{"n_experts": 80, "init_std_router": 0.00985, "num_attention_heads": 6, "vocab_size": 15184, "norm_place": "pre", "positions": "rope", "attn_scale": 0.177, "parallel_block": false, "init": "uniform", "optimizer": "adamw", "lr_head": 0.0173, "decay_fraction": 0.873, "doc_mask": false}
Below are experts of layer 3 (counted from 0) of a mixture-of-experts language model. Rows are named router (the router's row for the expert), down (a neuron's output weights, with its number) and show model dimensions 0-95. Each number is 500 + 50 x the weight over its row's rms, rounded and kept within 0 to 999. Numbers have three digits each.
Before each expert's rows: a language model's description of what the expert responds to. This comes from a sample of Wikipedia text that the model never trained on.

# expert 29
It responds to: Copular and auxiliary verbs such as was, were, being, became and to be, plus closing parentheses and pipes in lists and tables.
router:434493569451508570481492468453504624448433559470540459505511619575534474396503486522488568558497537561434500442625515527463520494470499411475476469466505519558614548482512531449500480463520488492566474492543435464583404546534512501525457519536497549443562502522414521588560552529588512452
down3:475529420520501518592501522542593459523432477496463528578588534441480443579484524461533426460526460454503511522445560610564561530456499476473549451458439384427516478550494531514581570535499518420408486474532453449502577444382513499467510486561482507543471556468530516516544473580469478611
down4:485525514594444553515581511583491445518466488436547480498430496467539548510537452517410500499476446442520492456416423481527528525442426414484429523458489553461500440467432490476509426486488538625569550555586443447491468519428545517408435534601471451505547536446492573459418508573490449453
down5:481439538576567493401524481488590593504538474475573543501476531528516455568471579432448457540515489520513492531432518471539525531482483548524514425586458444595558637472464488568457501518382561475524453525520520453459463556450476437476478519533461426487515580589534380531481549492489559540
down6:486519569422542497583485506511369610468522495489409564450508439620532459524489494537479465503603588502468534498484509489504489499541466511456478577487453452500424525477515456517527501574417475467515510428600461511549573569458501532518441505523572569428477610593542499472521568520497524579
down7:488506538515485488490456535536614527499538494432498526489493537406406486464471550509424428441466482543356527580412546516535479582520586592531554402483532487535449506465579550559506503522560532486470524454439437506449560478485461441525467567439473440462449484512585408514546444554528474554
down8:510538409527476430523426503496515503539498534560456502542445452344523450552510523428478515453483464458605497474394526519461564432451491558405428509497469546495472515487516480478401461501445474507474471596415530429534465617583447500521461595485501549516464474525510558392472504491515552500
down9:517454481442533524443439593571414528549492542575568464548498493512577524446464466495506528575486504576474607437368525410603499546409519547512433526563426497523554481517525496504532481503507557464473505426481519501493537504525426566489497451450489586499539436406540479426566547509515448421
down10:526511564616580541475556461517405462468505489510466555446508397434491477474515498563460480570448409501552481424567503565515523476563416500547506541486541573503475570569447533503464524481469520444508572510673482411551517485468541491518527530560450534570606486552533457497565532499483460536
down11:462528502506583451484558529524512422467345505500420544523522534517537618445530536524492556464522517495453532492501457455446440466506491482485544523439482480491551495511400582547463502505412528504428562597435543448385453399427509539427511509555510533520472517502499540582404537576495434489
down12:533550471539505558384418589502563542470500462494410524456528419507501458456495495495521499427531581440518471569441492526425454424486502471559479603511414367558458516514544552554449527525467465503519453488361496514449536525522466441542517516391475437463474569525557501574447510537483517498
down13:586519482412559445574406492526418505557479510601490485524515507556596597482509505403446573437470533511535549484501442425454458508471523478487546604524439491499494572552479474425475423487427483539549528519584565465549462431468521586484522526533587509479447487456476585472431536525540434516
down14:572507482452584419559450507476495486516586580587472451581475409518473555470405534459404558538539534513538560474470409433506413518505501527507552538555494520456503517475486503512492508534511629473491508560584562475546435514546497578534549497504593521469566562439485569542391532432520495496
down15:578467539447544468563545515433521520505503473475468528582454550530544517432491492468450462603455518565456516490603518480517488497470455516424515557514476524453531542474534475474459483450470506433577502468287548518573461394479525613489555566424531524481488566521515473457529412437481473494
down16:539505593470518522482453489493327488515469518488562574557546502443476499540540489393469516521525429542474543488514546528525655485531535480413538473513545512430588440523484477568527526550545548440539519465560444498422500554496484494590576596433531576539488540512516504489559496461565425505
down17:569535555470484436497481518494509541438557497556493568498540593578503504464443426603455556507419612531448528552610510533542506511507435480460365457463489439469523520511524520453453557419478482528521536581401518547567515493436512552495462556414478495591534464514527441525510531459440461576
down18:510394462415532537560496420530570506574518508549531459527443470497477596509576533445486580593526560593585542460405458516475455466571565441492496517510439451460530472469505514578448461545502516593456489617490581504550489506565509523479499520523472593454543502409526497471474525415549454500
down19:509612483530581454562452613471411546581559479607429477443498492532471553468481549484476510481556475474523559571490526490546436509507500530492509512567578479518482410414554431508479541520566500545450461600546508511474536611425515484530398511487521470537441521426531454528490447478400552531
down20:528426533469515457464564478515506480487488490535557466609546598443579511456496500480481494492511479488539583597610488479403421505489494435539474549483603496503549450556501483459551449456500492460553552486497520479505600492546596516524576472614573431530441500572480535459512480633459478559
down21:506472553456498500522452486486452490451477452555412572552461518446546417507440508552435579532533395619395430492487445424499471453544478512498499501500439464503441512473532493477527460409507534527515538574511492486532582550525529576546582483411541443517471582416564437532441500539463610444
down22:557540501497544495441501468456489480500433525446551523484455517524541501454635494465544501499445514400456427593473521508534510431521446549502490506503500481516551435477614464444476475438662423554537560469559521517476476415455545500519578460479497550598541564489544554417508432575509544576
down23:500537460491493486490602378420481552456542452517494481560460457503600534572548643533509490558422480537560509479441487505488572536542468475548497478569530482569543467520522514485521405483562504467480580415609543418485461481434463482493464559559467492486541497499503491470586471472367434508

# expert 50
It responds to: Sentence-initial In, on, at, in the, and modals would, can, often in infoboxes, census statistics and table rows.
router:413446532434439532542477429524539546440437502440558536515502573541461422537496433512498578536453478521467539471540535503431485483456485431469503460434488547479636494594410449422539553476531552518434450521558465464597436427553530513474476481538444574537497551558535475533553474442541412430
down0:556552470540584431533436574532513477563465545349471566452578531497398436518484454351492499418591423528495563516489455432549427492505524535512477542463510490535509478491526494448562501518526464431447473456532488515462487510483543531495512532424466532396513537485597442478388490519523463501
down1:409587484529544431548443457491526484507477489456493558555522605489551445486536531495471534531435585504372457514555444473586450514488518480463436559377507507416453432504540582485467489503585583443476498488348432428541534606493501507535505552538538501562495496490512480459521512533492472516
down2:458461612575488450403522508458523420425487503531525497499492547500503512556524541527518451534470464525570469525526395397542479479470443545470578507428471585538445469500373425493496550511598569540458538507575515359526542457492531551486527541524490540488642493463491454464539527480473509484
down3:474506510563495509574408547570532464484515545457493504433603490417437486578544488521564486474578512487575528468467430475553567532481512434473577513446458551457571511557576496467526505534477574551548520429630370519529519494490525424477554506507445522566546506527574478554629541527514482498
down4:437606472514507573492527461519463404512449461481530456515499565575492549526542477556466505454531484545562484430519454635453446517442411512474510515459551480521468400516533485392516415508516538543517434544580532473386550579451506488495436559539439561486494464435506588480441519576541437499
down5:503433474535566414490454529551614615506466452517553515517452564500433495503459508449452474521459510546489534573448473504439454516532532551440538570497382416528541524513507563549484542538491531524523467480384512558439469674527473540544513561499552479455471525489484411470485455467392506511
down6:464491474445614454452466524511467549474507508442407523528471597557549485462550495478452507539501587384500548495520446541464525537646504473378403531598449555549469471559538490527501550591485452592483507495526465533572512552470490488468498502549491536434537554584499532511508495503434590531
down7:472573550613441531464578478506559462474483548455527480405544501487415490511506564472490465507474424482416410552492475558538417561456572493422574445454619555511496571509573447551548506542523514541435500472465466584475536607478536501479499424536446431492454502465442460525505428537510564465
down8:515464438525462496574403512525512515610493453506550475464502486416570524538513520465561461401522549474473542490556504544452636481556476514482423501457510476539542479582516467489545525524556487596459552542340569458520471628583506499424451535519508459538493509490493520521445575480523435444
down9:524488492501443513523522524538502530484469486498560436569488535480506455443506523488450505503581489591452542519351565398528503533490535539532468569508460411482421460523503468517511510532585453449503527482556469466516467470517365595512482412431481619399490486453505529400460624515513536537
down10:463488582550597580447478455456438553476501407547457527421512518529437460497476508533415434525442423521501510408477486492484529487535485506523502489515484489571462493550475404516526432520519512406469576523601518381468603454513534453443457384545416510559574443459527467495509557509535530550
down11:555536477541407572441529532494435413439330551458476469493571509477431544497548615480523482563513514452569542468488443528512441566487522497536455568443488481467514514507537528549538473564407558455497557521547496436416420432471496503524507549550484501515575523421499505546441560485541398470
down12:511553420402494547504514560479560505422459453477547528537522455551416463438582489544535540461490513550514520508463546527453534491462532518530430593426444410549530456576476473540473514508422533469528471517333497533607494491607467445502472555467484419499461420537541482551508407503478503431
down13:476424485403505499588521528388371440504453483507479469532465494428542614490468498429468594494491539500479491454573424541590491491502526534448505535463456517451472478597500502518466449454411486563444524512485499490649521484423542559540505481534583466499505452545431516541521565509507414473
down14:443469506486509471503438545540473494519476515565448513559643498460556542590459613499484570454481529483529563447477502427512422465553492499493536461547464505493484515457504472456468476480496606470544528499464608493510477493392501603525579470567578477581512496436413603593499572495505442441
down15:545407572457618503505519472411492598466517511509517517505429589518470481470481455424472451567439521592527515518543543401503452396462461551461540568527487480528484530525557552552475493461476513486518508541361557450532405454473552597482536503431573534513517454476456531422453565491529497458
down16:477543514457491570518418408441405495514540479440465511546515540459455499478466449452523600528543463495490473463422548550461576505433443520528495484444483488519603377509394541525504537547477467528529421608487434534441466501502392444599587515492505495574480542536559488570500451504483477425
down17:527500456415451506538466542414462491427533474511511459436509562479451486492534481619511493481445494532481563561561560503530442471478478492455444511459490455429527522525495550516443492457407497551486497614260468581597498544488502506515564534447487448507472531525566474567506506497504469445
down18:527399457381526569528449536465581462500478464585489472494467550501509546533463595472447500489567492565520556306467504524523487536559494515445522475574394501499573563423470439562504506388519492515556529525512479552559464518481574544541515542550579545540501529489444477456517548495514480473
down19:416556513516502598532453587409494478621463498450464544469549491458485480491504546572420547483524508486521446465492517465507560460494577536531559525502579560506504427552407476486391510455574552466543508519571551596507511493443581434472461483501476410597571456485522546464551434421473540511
down20:541506475488460532475506434455508457541505492542462429503544597540569489627482501428442497493580402447570604533458490585453579527477546497533524518497594460438636468540531472523468450510502469434508464460455608591480522487424491511480541494539507503462499453567571476456573504453575545538

# expert 36
It responds to: Narrative verbs like began, started, listed, described, continued, opened, plus table separators, dashes and capital F or D starting names.
router:444438515456425474477448508538544540413471547493564476488511565531485454475464473531548490560506544552464428536577461514385529513472429486456500486471588511549598540581525537498508480496517537535439488578568484507650446584571555491514496481513409536425539495538515450598549485502579395503
down0:555537514505555515521422424520447472538429632424450482532474577508433541553466348466438494514571486459384514492459503417528455456534499430566476517470528450466566497470486417522527434443557428434488550498434470560466484503477548553515529541486453530460527426501538569479478468602515473470
down1:392549472517549398456477441451516448488481391460522545466489619596551522469489526541475570530441520486434564532507498466504497439602545462480540560362433458507563481558501527471477474443589532493447477467417467475443485593498461461500515516503601555504457469532557485532520479466461567551
down2:501403556413514429449519542497535469386431443521438541482516594512493452548518432536541521617538528504571453478504457539500420531519478520619583520405499441490474519461451435544493540619506474409482489595573529430485507571478474432492516488549553500480467450463479506486538453527507543445
down3:411578416515604511566462502553534449519451528529515516432496533476461441565511493380510511392561450487469529354524483509547554471501566475506494446487435470526506453465461534465589477431473561527446522543624439410460488569458432470509480499480429457434481497463485562466466514514519530564
down4:472601379501518438558484514459481445531414502455494462462425481524481544409509521557430466608469430487501575454591491541496504546493402522442479505439484577462521525491463481513482496540439577604554519522589510481427453534468457523432452572612462521535557442514550510470491563563507465473
down5:476491500534505501472514492475540623515475517508576539531443555458464488444368542454494456526508439510629478592392488475508456476417499588546560527523453510548632579520588492448506497532476530435520381471538480566570508577469406515507509477522507460460530493433505445480485495502520559542
down6:554452536492521509546547571522434626420498472479466481448418429544472374502427476457503530473512438549486494484539553421446489541523523463552468520575399496492496480508573507504613558532407509475540462462534501501606533440426491469492495470470525556432506571531414635486543531479480508488
down7:422547522572455553429481468488488445493447464467497465394567501461514478468545520504507500512377417439353482524516520541596561582524564471486553452434531590554472527498523541533510537568542490497421552491406449443440482537523501466545477397547479423476482501460488419478561492535491478577
down8:477517449476467575542511418494428409486477477446515516488393484448544495560555568429486397447522416450577507412449563547517615534442411485381465532462410558539491509542491493493457501489548471581513470519426437493536462581550506554504498552551443502523514486495497504432434471544425491514
down9:593416442518469516527530511542422467462459467533575501662475533529434445550512559508491492523511447553403562470415542414549409556459481503450496540532484480485519374574463393497505497501534436468451532491480471541523599499501520598448485459467541565494531456497525535421494518550540457513
down10:492510523548584522496481464493515478530528454551477453407536493503422482512526527620476472445442460565519468438647531501479522496513507517529469553462467555493463550618433515541568436567516493455556473507629460528489641432489440465420474482490476542581543451569487448562470488544539450529
down11:465542492505438536495540526483400537472400459528535436488583455524503524416468530409427482516508486539442479525475431490476405523495564465519437538548440517523529516479426458507468484499448520406540579621516494444454428393463568453537448603498489528478524432436534555564414534584540507487
down12:466518438546458553411545529508540513412477509488524419502555433544489430460451478523539558437552467450453509490496465538523533491418540541544488577442432451542516457559548513456554461508484495455575479530252463527538457549459479503481504459434499518507430525530531463582497512598487472500
down13:626404490465573414518432507551450471514519482479539514541498521565482566503496514509543579463449545498480498402497453421557479556478463515525526455565400558457414451497457547495444496497455471560464533601546562440528505432428549578490389512578550476516575421446511528502452482465495516430
down14:454486558481544363577402597511457536444523513530451494492451636474458494558405476423468505523453503510523611524484473463481458493509536476487527498582537455494495546527443552490451463503481584597519492522600588467506526479487489561500523483511539528526528546455399546505495599472582513412
down15:530367612475546521515477486460488546456539543459476518529479493504541527444514566496456546531518474564535483424515450408498445450525479523455526520581408486563571486500540475477451555479436556482537488532295538495485444487514595568451528537504561526486510533450442559450555539412537475455
down16:524496563519475443485430388553441575512505561516526492553553544475439492440523520449528505573542444522483493505527502562449538508461528507404508553510584585547566440528455487550464503541541482471550514524600423508495521506550449482567616624495521563524460504537590504587535524466519369436
down17:475510495438432535464486509523519430398543451497533550475491508423542507453519441639555449573438440509489445587557478507573578484506456445480448510501490453508517510480433516455547486444501409577434521559277494470570511570522484551559474528507473505466494489551478484511501489504473468557
down18:475344524425502519567456573494540511448441454578475466546440574416505538446453390552474534548556556609550504474387507455458501493557487483475529498515465462442615520435501490460511563513518518571543521528520544463515500504565516517542503521434581601516481555505461490524545539400467508499
down19:450551510580511537523435612404521433572555510523426526483475517445401441430564556543445480442502504465497499505472419460503528401440490535544527503411527528503567373473552506557438595485520542475494466508522482485495497595485527484482427541501452491577543443499556513495549459496431620527
down20:539478624477509556518511532522524469510491506528488505480510632440559464584517501563491598522513464503520517600519485487467520513464493515508397477503561515501546426539516584513506439490572444404542535538542591526479616489451494512446575571598513531496504542580622488422560452527543475553